Below are experts of layer 4 (counted from 0) of a mixture-of-experts language model. Rows are named router (the router's row for the expert) and show model dimensions 96-191. Each number is 128 + 24 x the weight over its row's rms, rounded and kept within 0 to 255.
After each expert's rows: a language model's description of what the expert responds to. This comes from a sample of Wikipedia text that the model never trained on.

# expert 32
router [134 147 160 162 140 115 121 195 113 151 130 128 121 162 129 125  93 146 120 158 134 142 154 143  92  90 179 131 123  96 124  98 150  68 138 125 147  97 140 114  80 108 127 129 157 104 160 148  95 117 149 125 131 147  74 131 124 140 110 159 134 143 122 107 139 157  96 137 157 118 136 140 118 120 136  95  93 132 119 116 127 160 167 130 166 167 134  98 173 174 130 155 148 141 115  90]
Description: Early word fragments. Consonant clusters and short pieces at word starts or after hyphens, and ordinal suffixes, such as per, ch, th, st, nd.

# expert 17
router [141 109 117 147  94 141 138 113 113 127 124 133 172 134 139 110  93 131 111 107 137 128 109 130 114 163 118 140 127 137 104  77 135 181 133 134 129 128 120  96 143 115 143 149 127 123 151 166  80 125 131  97 147 160  98 141 132 101 142 151 138 153 108 124 161 118  76 143 146 116 149 149 122 114 114 104  74 159 142 117 110 179 133  93 143 171 158 110 141 140 135 115 105 134 120 115]
Description: Table numbers and codes. Digits after $ or | in money amounts and sports tables, plus table cell words like Won, Nominated, Yes and country codes ENG, BRA.

# expert 41
router [137 135 166 161 131 112 158 135 127 132 107 134 124  86 149 101 100 117 134 126 128 133 156 101 157 123 130 104  88 131 160 108 116 169 183 161 126 112 145 100 151 112 131 126 167 131 135 125 132 146 106 115 161 151 143 135 124 126 105 153 145  93 129 113  85 158 139  89 137 125 149 134 144 101  97 110 122 161 151 132 123  88  90 120 123  64  73 119  90 146 136 113  83 136  92 107]
Description: Commas. Commas of every kind, particularly after place names, personal names, years, and closing brackets or quotes in lists and prose.

# expert 30
router [119 133 151 138 110 146  64 119 150 140  84 132 161 135 155 156  95 170 118  62 131 113 167 134 107 125 114 128 143 144 112 128  89 151 107 174 147 109 154 133 108 129 134 137 109 125 147 129 134 161 111 100 152 134  77 131 133 102 113 120 137 117 100 126 163 146 128  59 159 103 148 135 110  89 122 146 115 123 102 183 125 168 112 101 117 141  88  51 131 126 110 140 181 146  97  82]
Description: Numbers in data. Digit tokens in dates, scores, years and table figures, such as 2010-01-21, 1-2, 2022–2023, episode counts.

# expert 11
router [142 106 184 177 124 127 185  87 125 122 120 129 161  78 140 159 111 136 113 141 128 135 124 180 138 141 129 138 108 125 112 115 149 157 122 140 145 123 112 126  74 126 134 134 138 160  87 130 137 152 104 160 139 135  92 129 164 143  84 151 145 108 116  89 126 157 140  87 154 138 124 122  78 131 137 117 140 155 133 186 156 134 100 109 139 125  93  97 127 118 118  81  95 160 105 120]
Description: Infobox and lead fields. Key words in infoboxes and lead sentences, such as chronology after an artist name, Kingdom: Animalia, footballer, politician, birth years, and closing parentheses.

# expert 0
router [138 120 114 170 114 148 128 124 111 127 118 127 126 141 152 149  97 106 112 113 115 176 134 115 117 108 138 113 104 154 128  79 154 148  98 133 129 141 142  88 129 134 133 123 164 131 149 159 100  84 163 111 133 161 106 134 120 107 109 138 143  88 112  93 166 128 116 152 154 124 119 139 101 144  98 131 117 128 133 117 136 159  98 123 162 144 154 102 131 136 125 118 119 140 191 114]
Description: Units and counted nouns. Unit symbols and counted nouns right after a number, such as km, mm, million, crew, aircraft, °, plus trailing digit chunks in big numbers.

# expert 7
router [138 146 120 148 110 130 168  88 107 101 145 158 107 165 144 140 126  49  97 145 105 145  80 155  98 108 146 137 126 132 108  99 134 150  81 151 141 150 132  84 126 120 139 159 126 112 131 164 111 164 136 117 122 138 146 136 115 119 153 143 140 110 119  96 150  91 105 149 131 114 134 137 157 128  83 115 114 146 139 113 149 163 110  75 157 148 106 123 114 139 116 117 102 130 117 115]
Description: Nouns for works, events. Common nouns after "a", "the", "his" or "in" naming works, events or things, such as book, paper, series, leg, round, debut.

# expert 28
router [168 146 154 184 174 126 150 133 144 117 143 129 145 142 104 104 112 101 133 141 101  90 116 151  74 133 107 105  90 112 150  81 139 124 114 112 147 141 129 142 124  95 135 100 131 120 139 112 100 136 126 144 130  95 114 137 116 124 141 158 155 127 118 136 152  97 106 110 133 132 147 126 157 140 130 113 137 144  84 122 133 100 108 145 149 126  89 165 139 144 150 140 143 156 119 177]
Description: Noun and Latin suffixes. Word-final suffix pieces of nouns, chemical and taxonomic names, such as -ion, -ity, -ium, -ilia, -aine, -is.

# expert 37
router [160 180 103  99 164 139 105  82 114 142 108 137  93 145 113 125  89 116 113 168 115 140 162 140 125 147 139 111 109 108 120 118 179 118 121 145 167 127 114 134 130 114 104 118 160 116 150 100  99  77 142 104 135  87 163 158 149 123 144 141 113  70 135 133 172 160 137 149  69  91 130 155 117 121 126 126 112 106  76  99 113 155 108 113 120 160 116 134 140 177 131  99 140 138 150 102]
Description: Lowercase word beginnings. First lowercase piece of a split common word after articles or possessives, such as ch|in, pan|ics, mar|es, gar|ments, meth|otrexate.

# expert 9
router [116 124 136  85  92 105 143 108 151 133 138 107  80 133 142  94 160 163  98 139 180 121 103 115 118 143 133 132 156 114  82 154  89 152 127 101 109 136 105 122 159  95 138 126  98 127  85 134 105 137 118 120  83  86 160 158 124 155 110 136 141 122 115 129 121 131 117 170 111 107 149 143 114 125 127 134 103 126 160 104 114 135 166 153  99 137 202 163 112 131 145 127 150 146 151 134]
Description: Clause-opening adverbials. Sentence-initial prepositions and conjunctions after a period or comma that open time or condition clauses, such as In 2007, During, When, because.

# expert 16
router [155 109 108 131  96 151 173  99 118 133 143 122 121 159 130 131  94 139  92 108 120 114 120 115  97 152 106 131  98 126 113  85 144 158 106 122 120 135 121 101 112 107 146 131 105 156 149 160 136 131 120  94 131 176 100 123 120  88 166 145 140 144 122 111 155 143  65 143 135 109 135 152 119 100  93 110  89 159  96 127 113 109 117  77 136 137 141  98 132 132 159  98 113 147 142 119]
Description: Words in titles and tables. Mixed tokens inside table cells and title-like names, often of, and, dashes, minus signs, or capitalized words like Free, Public, Music.

# expert 8
router [121 115 102 105 109 176  85 141 119 126 107 123 149 136 142 153 107  99 100 134 137 124 161 135 146 154  93 136  88 143 162 136 139  94 135 126 119 140 148 115 105 137 118 149 149 163 144 163 101 142 138 113 171 130  92 149 134 105 144 136 120 136 100 109 125 105 140  98 109 104 139 131 117  72 141 100  93  93 106 110 109 130 132 102 114 164 144 112 178  78 120 167 182 116 127 145]
Description: Numbers in table cells. Small standalone numerals in pipe- or semicolon-separated tables and stat lines, such as 0, 1, 4, including day numbers in dates.

# expert 1
router [165 111 145 169  84  87 160 143 109 136 134 121 162 108 115 145  91 137 104  85 104 115  92 114 137 126 111 156  91 118 132  88 127 171 112 109 113 145 120 105  94  92 154 132 117 160 164 180 103 122 116 122 163 128 136 125 116  87 138 169 137 160 110 101 170 129 105 140 147  90 125 157 101 109  76 118 188 154 125 115 157 143 190 124 101 148 140 111 165 114 159 141  96 137  73 130]
Description: Infobox field names. Capitalized field labels at line start after a dash or pipe in infoboxes and taxoboxes, such as Location, Genus, Length, Born.

# expert 47
router [125 147  91 123 134 128  89 158 169 112 147 112 130 159 146 161 125 151 106 126 108 114  98 112 149  55 162 116 156 126 138 183 122 142 157 146 137 126  99 167 159 160 136 149 122  93  95 111 174 128  84 136 139 155  75 139  97 150 121  66 129 143 127 112 118 121 146 132 121 158 133 120 172 172 135 167 136 124 110 131 106 163 101 168 129 110 138 135 120 114 121 151 103 102 105 103]
Description: Table cell pipes. Pipe characters separating cells in Wikipedia tables of sports results, election votes and statistics, both mid-row and at row start.

# expert 31
router [163 121 122  77 129 112 102 111 142 144 137 111 101 139 113 118 112 157 109 192 106 107 158 136 107 147 171 121  90 133 139 140 134  87 167 118 138 151 131 183 129 110 133 159  96 163  70 103 134 142 147 102 148  87 172 145 151 128 122 161 139  93 112 160 127 124 123 149 115  96 122 131 109 163 127 132 161 115 122 125 125 107 101 148 146 141 120 131 144 151 154 115 100 149 181 169]
Description: Adverbs and auxiliaries. Adverbs, modals and auxiliaries within the verb phrase, such as not, also, would, can, had, eventually, greatly, and -ly endings like emot|ionally.

# expert 46
router [133 105 118  93 109 134 128 102 165 144 148 117 104 125 127 124 174 105 134 147 113 126 101 153 133 165 129 116 135 132 163 151 171 111 103 134 114 125 130 143 143 115 142 135 120 108 155 160  97 172 137 110 125 149 145 130 118  95 126 141 161 120 136 134 113 146 165 162 136 136 145 147 160  82 150 132 123  79 172  98 129  96 166 133 145 106 111 161 119  70  89 123 103 100 130 122]
Description: Line breaks. Newline tokens, especially ending table rows after a pipe and ending list items or paragraphs.

# expert 10
router [133 115  78  61 173 191 128 142 150 123 152 116 131 155 146 129 159 150 138 122 146 153 112 125 102 135 149 147 107 136 109  94 159 108 128  54 159 101 105 127 120 159 140 139 157 123 109 134 139 105 110 126 148 105 159 142  94 114 120  76 129 146 126 116 119 170  97 138 121 155 124 161  78 168 170 138 120 129  91 129 125  99 102 109 160 115 170 108 152 148 146 132  97 107 120 137]
Description: Possessives. Possessive markers and pronouns before a noun, such as 's after names, his, its, their, her, often in biographies.

# expert 44
router [144 132 107 122 108 133 141 160  86 142 144 145  92 111 153 139 140 178 142 167 131 158  81 137  96 158 150 119 118 106 118 149 159 142 155 120 140 139 135 116 120 114 111 134 120 134 155 117 145 171 100 121 106 172 121 137 127 111 123  89 131  80  99 164 158 115 153 137 125 120 108 146 159  85  69 146 122  83 125 103 125  77  88 123 143 154 123 151 162 147 126 154  94 110 111 156]
Description: Articles and heading marks. Indefinite articles a and an after verbs or prepositions, wiki heading markers ==, ===, and the prefix con in constitutes, conglomerate.

# expert 45
router [127 107 133 133 140  99 143 138 170 160 132 108 117 127 141  72 114 108  98 104  96 129 164 140 121 151 140 108 144 141 177 104  89 143 193 131 125 159  97 121  90 121 142 134 101 170 135 144 115 140 100 126 167 195 111 137  97 127 130 135 125 150  98 139  67 130 157 159 136 124 150 126 167 150  86 113 109 155 146 121 140 105 109 103 160 172  76 104  99 123 108 143 146 135 124 110]
Description: Semicolons and list joiners. Semicolons, dashes and "and" separating list items, such as studio locations in album infoboxes, credit lists (name – role), and table rows.

# expert 14
router [147 114 131 139 152 150 169 102 193 121 140 123 156 143 121 130 116 141  97 107 131  85 133  95 107 134  94 139 108 118 163  77 123 156  80 121 138 140 108  93 129  59 137 113  86 153 160 171 110 122 129 130 133 119  87 134 120 108 134 135 150 127 115  90 155 116 119 158 144 103 120 133 145 125  93  98  86 151 107 125 116 154 114 110 133 129 161 100 130 142 129  97 105 148 135 150]
Description: Place and person names. Proper names of places and people, often after a comma or first name, such as Baltimore, Pennsylvania, Cambridge, Truman, Davidson.

# expert 3
router [114 149 111 165 145 156 123 178 139  90 147 141 131 132 139 106 161 140 135 123 123 107 145 137 186 107 139 105 115 132 119 154 155 129 162 159 133 138 106 126 126 145 125 130 165 174 142 141 125 147 116 130 148 158 118 120  91 109 168 135 141 147 148 110  96 154 146 143 116  99 147 130 134 130 105 117 155  96 154 106 111 117 104 141 137 145 102 118 117 106 113 152 120 159 111 163]
Description: Table cell separators. Pipe characters dividing cells in wiki tables, especially after numbers, scores or place names, e.g. "| 2 | 1 | 0".

# expert 34
router [152 127 108  80 103 128 139  87  94 121 145 120 132 139 137 106 107 120 136 148 150 128 144 143 148 150 149 126 152 142 121 100 124 160  80 134 164 114 120 118 151 111 151 143 122 152 141 121 107 109 149 112 158 152 138 147 128 145 133 143 133 151 117  93 151  98 135 151 169 104 132 154 126 103 157 141 112 136  97  94 111 126  91 125 123 158 137 117 155 154 113 110 130 129 120 100]
Description: Opening quotes and brackets. Opening quotation marks and parentheses before titles or quoted text, especially song names in track listings, such as 1. "Prologue" and ("May God.

# expert 27
router [117 104 129 136 130 148 144  93 120 150 137 108 104 139 135 104 144 104 121 136 102 132  86 137 122  92  79 111 121 125 164 181 141 134 125  98 126 132 108 126 132 137 130 117 118 100 137 121 142 131 162 143 111 146 134 151 124 111 106 128 141 110 118 101 113 100 175 142 121 137 110 125 172 106  73 156 127 128 159 125 125 105 113 109 168  69 116 148 131 118 108 113 109 116 119 104]
Description: Sentence-final periods. Periods ending sentences, often after closing quotes or parentheses, in running prose before a new sentence or line break.

# expert 12
router [148  99 138 108 158  93 146 138 145  72 148 156 125 161 127  79 170  83 133 147 111 139 137 157 125 111 117 116 145 126 104 114  97 134 142 135 133 150 124 155 135 135 143 132  95 125  71  84 110 150 132 114 137  77 148 124 125  81 155 122 110 107 141 184 109 143 141 123 111 136 119 141  99 156 160 156 114 153 106 117 112  83 102 171 159 124 131 151 119 165 156 100 158 144 197 163]
Description: Past tense action verbs. Main verbs in narrative prose, mostly past tense or -ing forms after subjects or was/to, such as led, announced, established, suspending.

# expert 5
router [147 140  82  97 156 101 119  95  94 128 153 128 146 156 119  82 121  96 118 140 135  92 154 143 130 130 137 146 104 137  94  99 116 137 108 122 137 139 153 157 158 165 145 133 123 134  54 106 114 164 158 103 110 153 151 131 117 119 135 164 142 143  97 173 136 118 162 151 117 131 123 114 121 135 167 123 119 107  99 128 114  98 179 135 172 100 185 144 120 119 131  97 115 132 167 151]
Description: Predicate verbs and "of". Copulas, participles and "of" inside predicates, before "as" or an object, such as "is named", "such as", "well", "including", "leader of".

# expert 38
router [103 131 129 145 181 108 157 156 143 105  98 114 135 122 114 137 139 158 119  96 169 110 129 104 110 119  92 114 162 104 156 105 123  97  99 123 145 120  97 130 115 106 135 140 129 110 154 142 114  78 159 151 125  78 111 124 117 118 129 124 133 164 110 105 150  99 122 144 138 136 121 121 116 142 102 127  62 180 103 163 102 164 134  88 133 165 128 110 137 158 142 106 134 102 104 105]
Description: Proper name middle words. Capitalized words inside multiword proper names after The, United or New, such as States, Hollywood, Africa, Sea, World.

# expert 36
router [136 156  81 111 134 108 114 110 141 154 133 151  99 114  87 116 114 143 116 149 140 102 163 161  73 139 132  97 158 143  75 114 118 117 132 102 141 145 114 130 106 111 139 153 110 159 132 126 110  60 179  86 143 157 119 156 133 127 152 158 106  96 129 108 119 137  78 125 102  90 155 129 137 162 120 102 131 163  89 107 117 169 122 123 133 134 102  82 146 140 131  92 125 140 131  86]
Description: Word stems, article The. Middle stems of long Latin-derived words (separ-ates, insurg-ency, co-ordin-ate), sentence-opening The, and bytes of non-Latin scripts.

# expert 6
router [156 111 118 165  89 142 128 120 169 141 140 103 120 131 134 122 112 144 103 138 139 111  83 149  88 142 134 117 151 140 116 136 135 147  79 105 115 155 129 110 141 115 136 152 133  78 163 119 116 107 127 130 110 122  78 119 135 185 106 147 171 113 115 113 158  92 124 110 122 121 146 169 133 169 118 143 112 155 127 134 106 166 148 141 138 126 164 153 105 148 157 121 128 114 149 100]
Description: Month names, section titles. Month names in dates (On June 26, 15 May 2011), plus words opening wiki section headings such as History, Bibliography, career.

# expert 21
router [124 145 109  96 110 126 155 114  79 103 123 110 137 152 156 126 140  95 112 124 116 127 147  84  82 125 116 141 164 136  89 127 141 127 142 121 121 139 121  86 140 130 121 114  86 149  97 137 136 115 124 136 105 124 170 146 107 118  94 171 111 163 169 139 111 106 130 129 112 129 146 106 124  78 118 114 113  84 128 151 100 134 183 164 109 111  88 130 150 160  96 129 141 129 163 146]
Description: Place and event prepositions. Prepositions in, at, on, for after verbs like played, born, located, introducing venues, schools, events or topics, such as "played at".

# expert 29
router [136 173 144  82 113 121 102 157 140 136 139 132 104 118 142 136 114 125 125 112 111 100 142 148 175 135 135 109 156 143 139 158 105 101 128 174 135 128 129 173 109  96 156 135 141 128 105 151 106 163 118 105 142 182 170 110 125 151 107  77 127 114 102 182 136 153 129 111 132 118 154 143  99 153 136 111  94 144  77  92 164 145 132 109 159 112 147 126 106  97  93 187 158 158  94 132]
Description: List line dashes. Hyphens opening list lines in infoboxes and bulleted lists, such as "- Born", "- Class", plus hyphens in scores and table separator rows.

# expert 4
router [120  83 131 174 133  99 151 150 109 156 102 133 128 113 117 175 112 143 125 133 102 108  87  97 124 106  84 138 116 107 130  86  84 144 109 129 132 126 127  89  97 127 163  93 108 118 185 152 173 109 123 170 145  67 114 121 130 104 162 127 140 163 138 123 113 144  92 112 156 126 127 126 139 138  85 108 122 169 125 171 130 161 124 122 109 130 126 139 144 141 171 103 109 119  96 126]
Description: Organization name heads. Final head nouns of institution names after proper modifiers, such as School, University, Council, Institute, Authority, Federation, Commission.

# expert 20
router [132 109 120  79 108  75 121 114 141 132 172 121 106 100 113 115 143 179 127 120 116 186 133 140 116 115 145 115 136 125 106 133 101 108 152 104 150 131 135  69 163 160 134 129 101 173 108  80 146  94 130 119 111 167 140 117 109 147 143 131 151 174 138 162 112 112 135 148 121 151 137 117  90 129 178 131 146  70 139 123 122 129 155 122  78 174  91 163 119 120 114 108 139 136 134 130]
Description: Linking prepositions. Prepositions and role connectors after verbs or names, mainly as, with, by, to, plus under, via, alongside, became.

# expert 22
router [113 126 100 160 131 139 115 191 147 137  84 131 141 138 139 106 126 113 164 100 202 143 121 138 110 116 156 135 127 119 134  96 121  92 136 153 140 115 139 129 108 132 119 141 123 149 179 146  84  91 150 109 155 109 130 122 131 132 131 135 140 148 127 133 106 128  83 133 144 130 153 121 119 129 185  97 103 164 169 145  90 175 118 100 152 152 157 122 158 151 116 154 115 143  91 119]
Description: Foreign name fragments. Word pieces inside foreign or unusual names and abbreviations, often accented letters after a capital, such as Térence, Tlowa, Tê, &.

# expert 24
router [143 152 106 154 178 128 130 174 116 161  94  96 143 102 140  95 141 166 128 109 145 130 166 170 105 117 149 135 101 133 123  97 106 130 119 111 144 136 128  99 128 120 124 168 113 133 157 132  93 121 151 110 130 129 153 151 139 130 103 174 128 132 114 134 127  98  66  97 130 119 131 152 112 168 186  86 121 125 123 116 125  95 138 140 143 172 126 135 116 145 134 161 109 152  94 114]
Description: Short fragments after quotes or brackets. Short letter or syllable pieces right after an opening parenthesis, quote or slash, like a, o, in, one, starting names or phrases.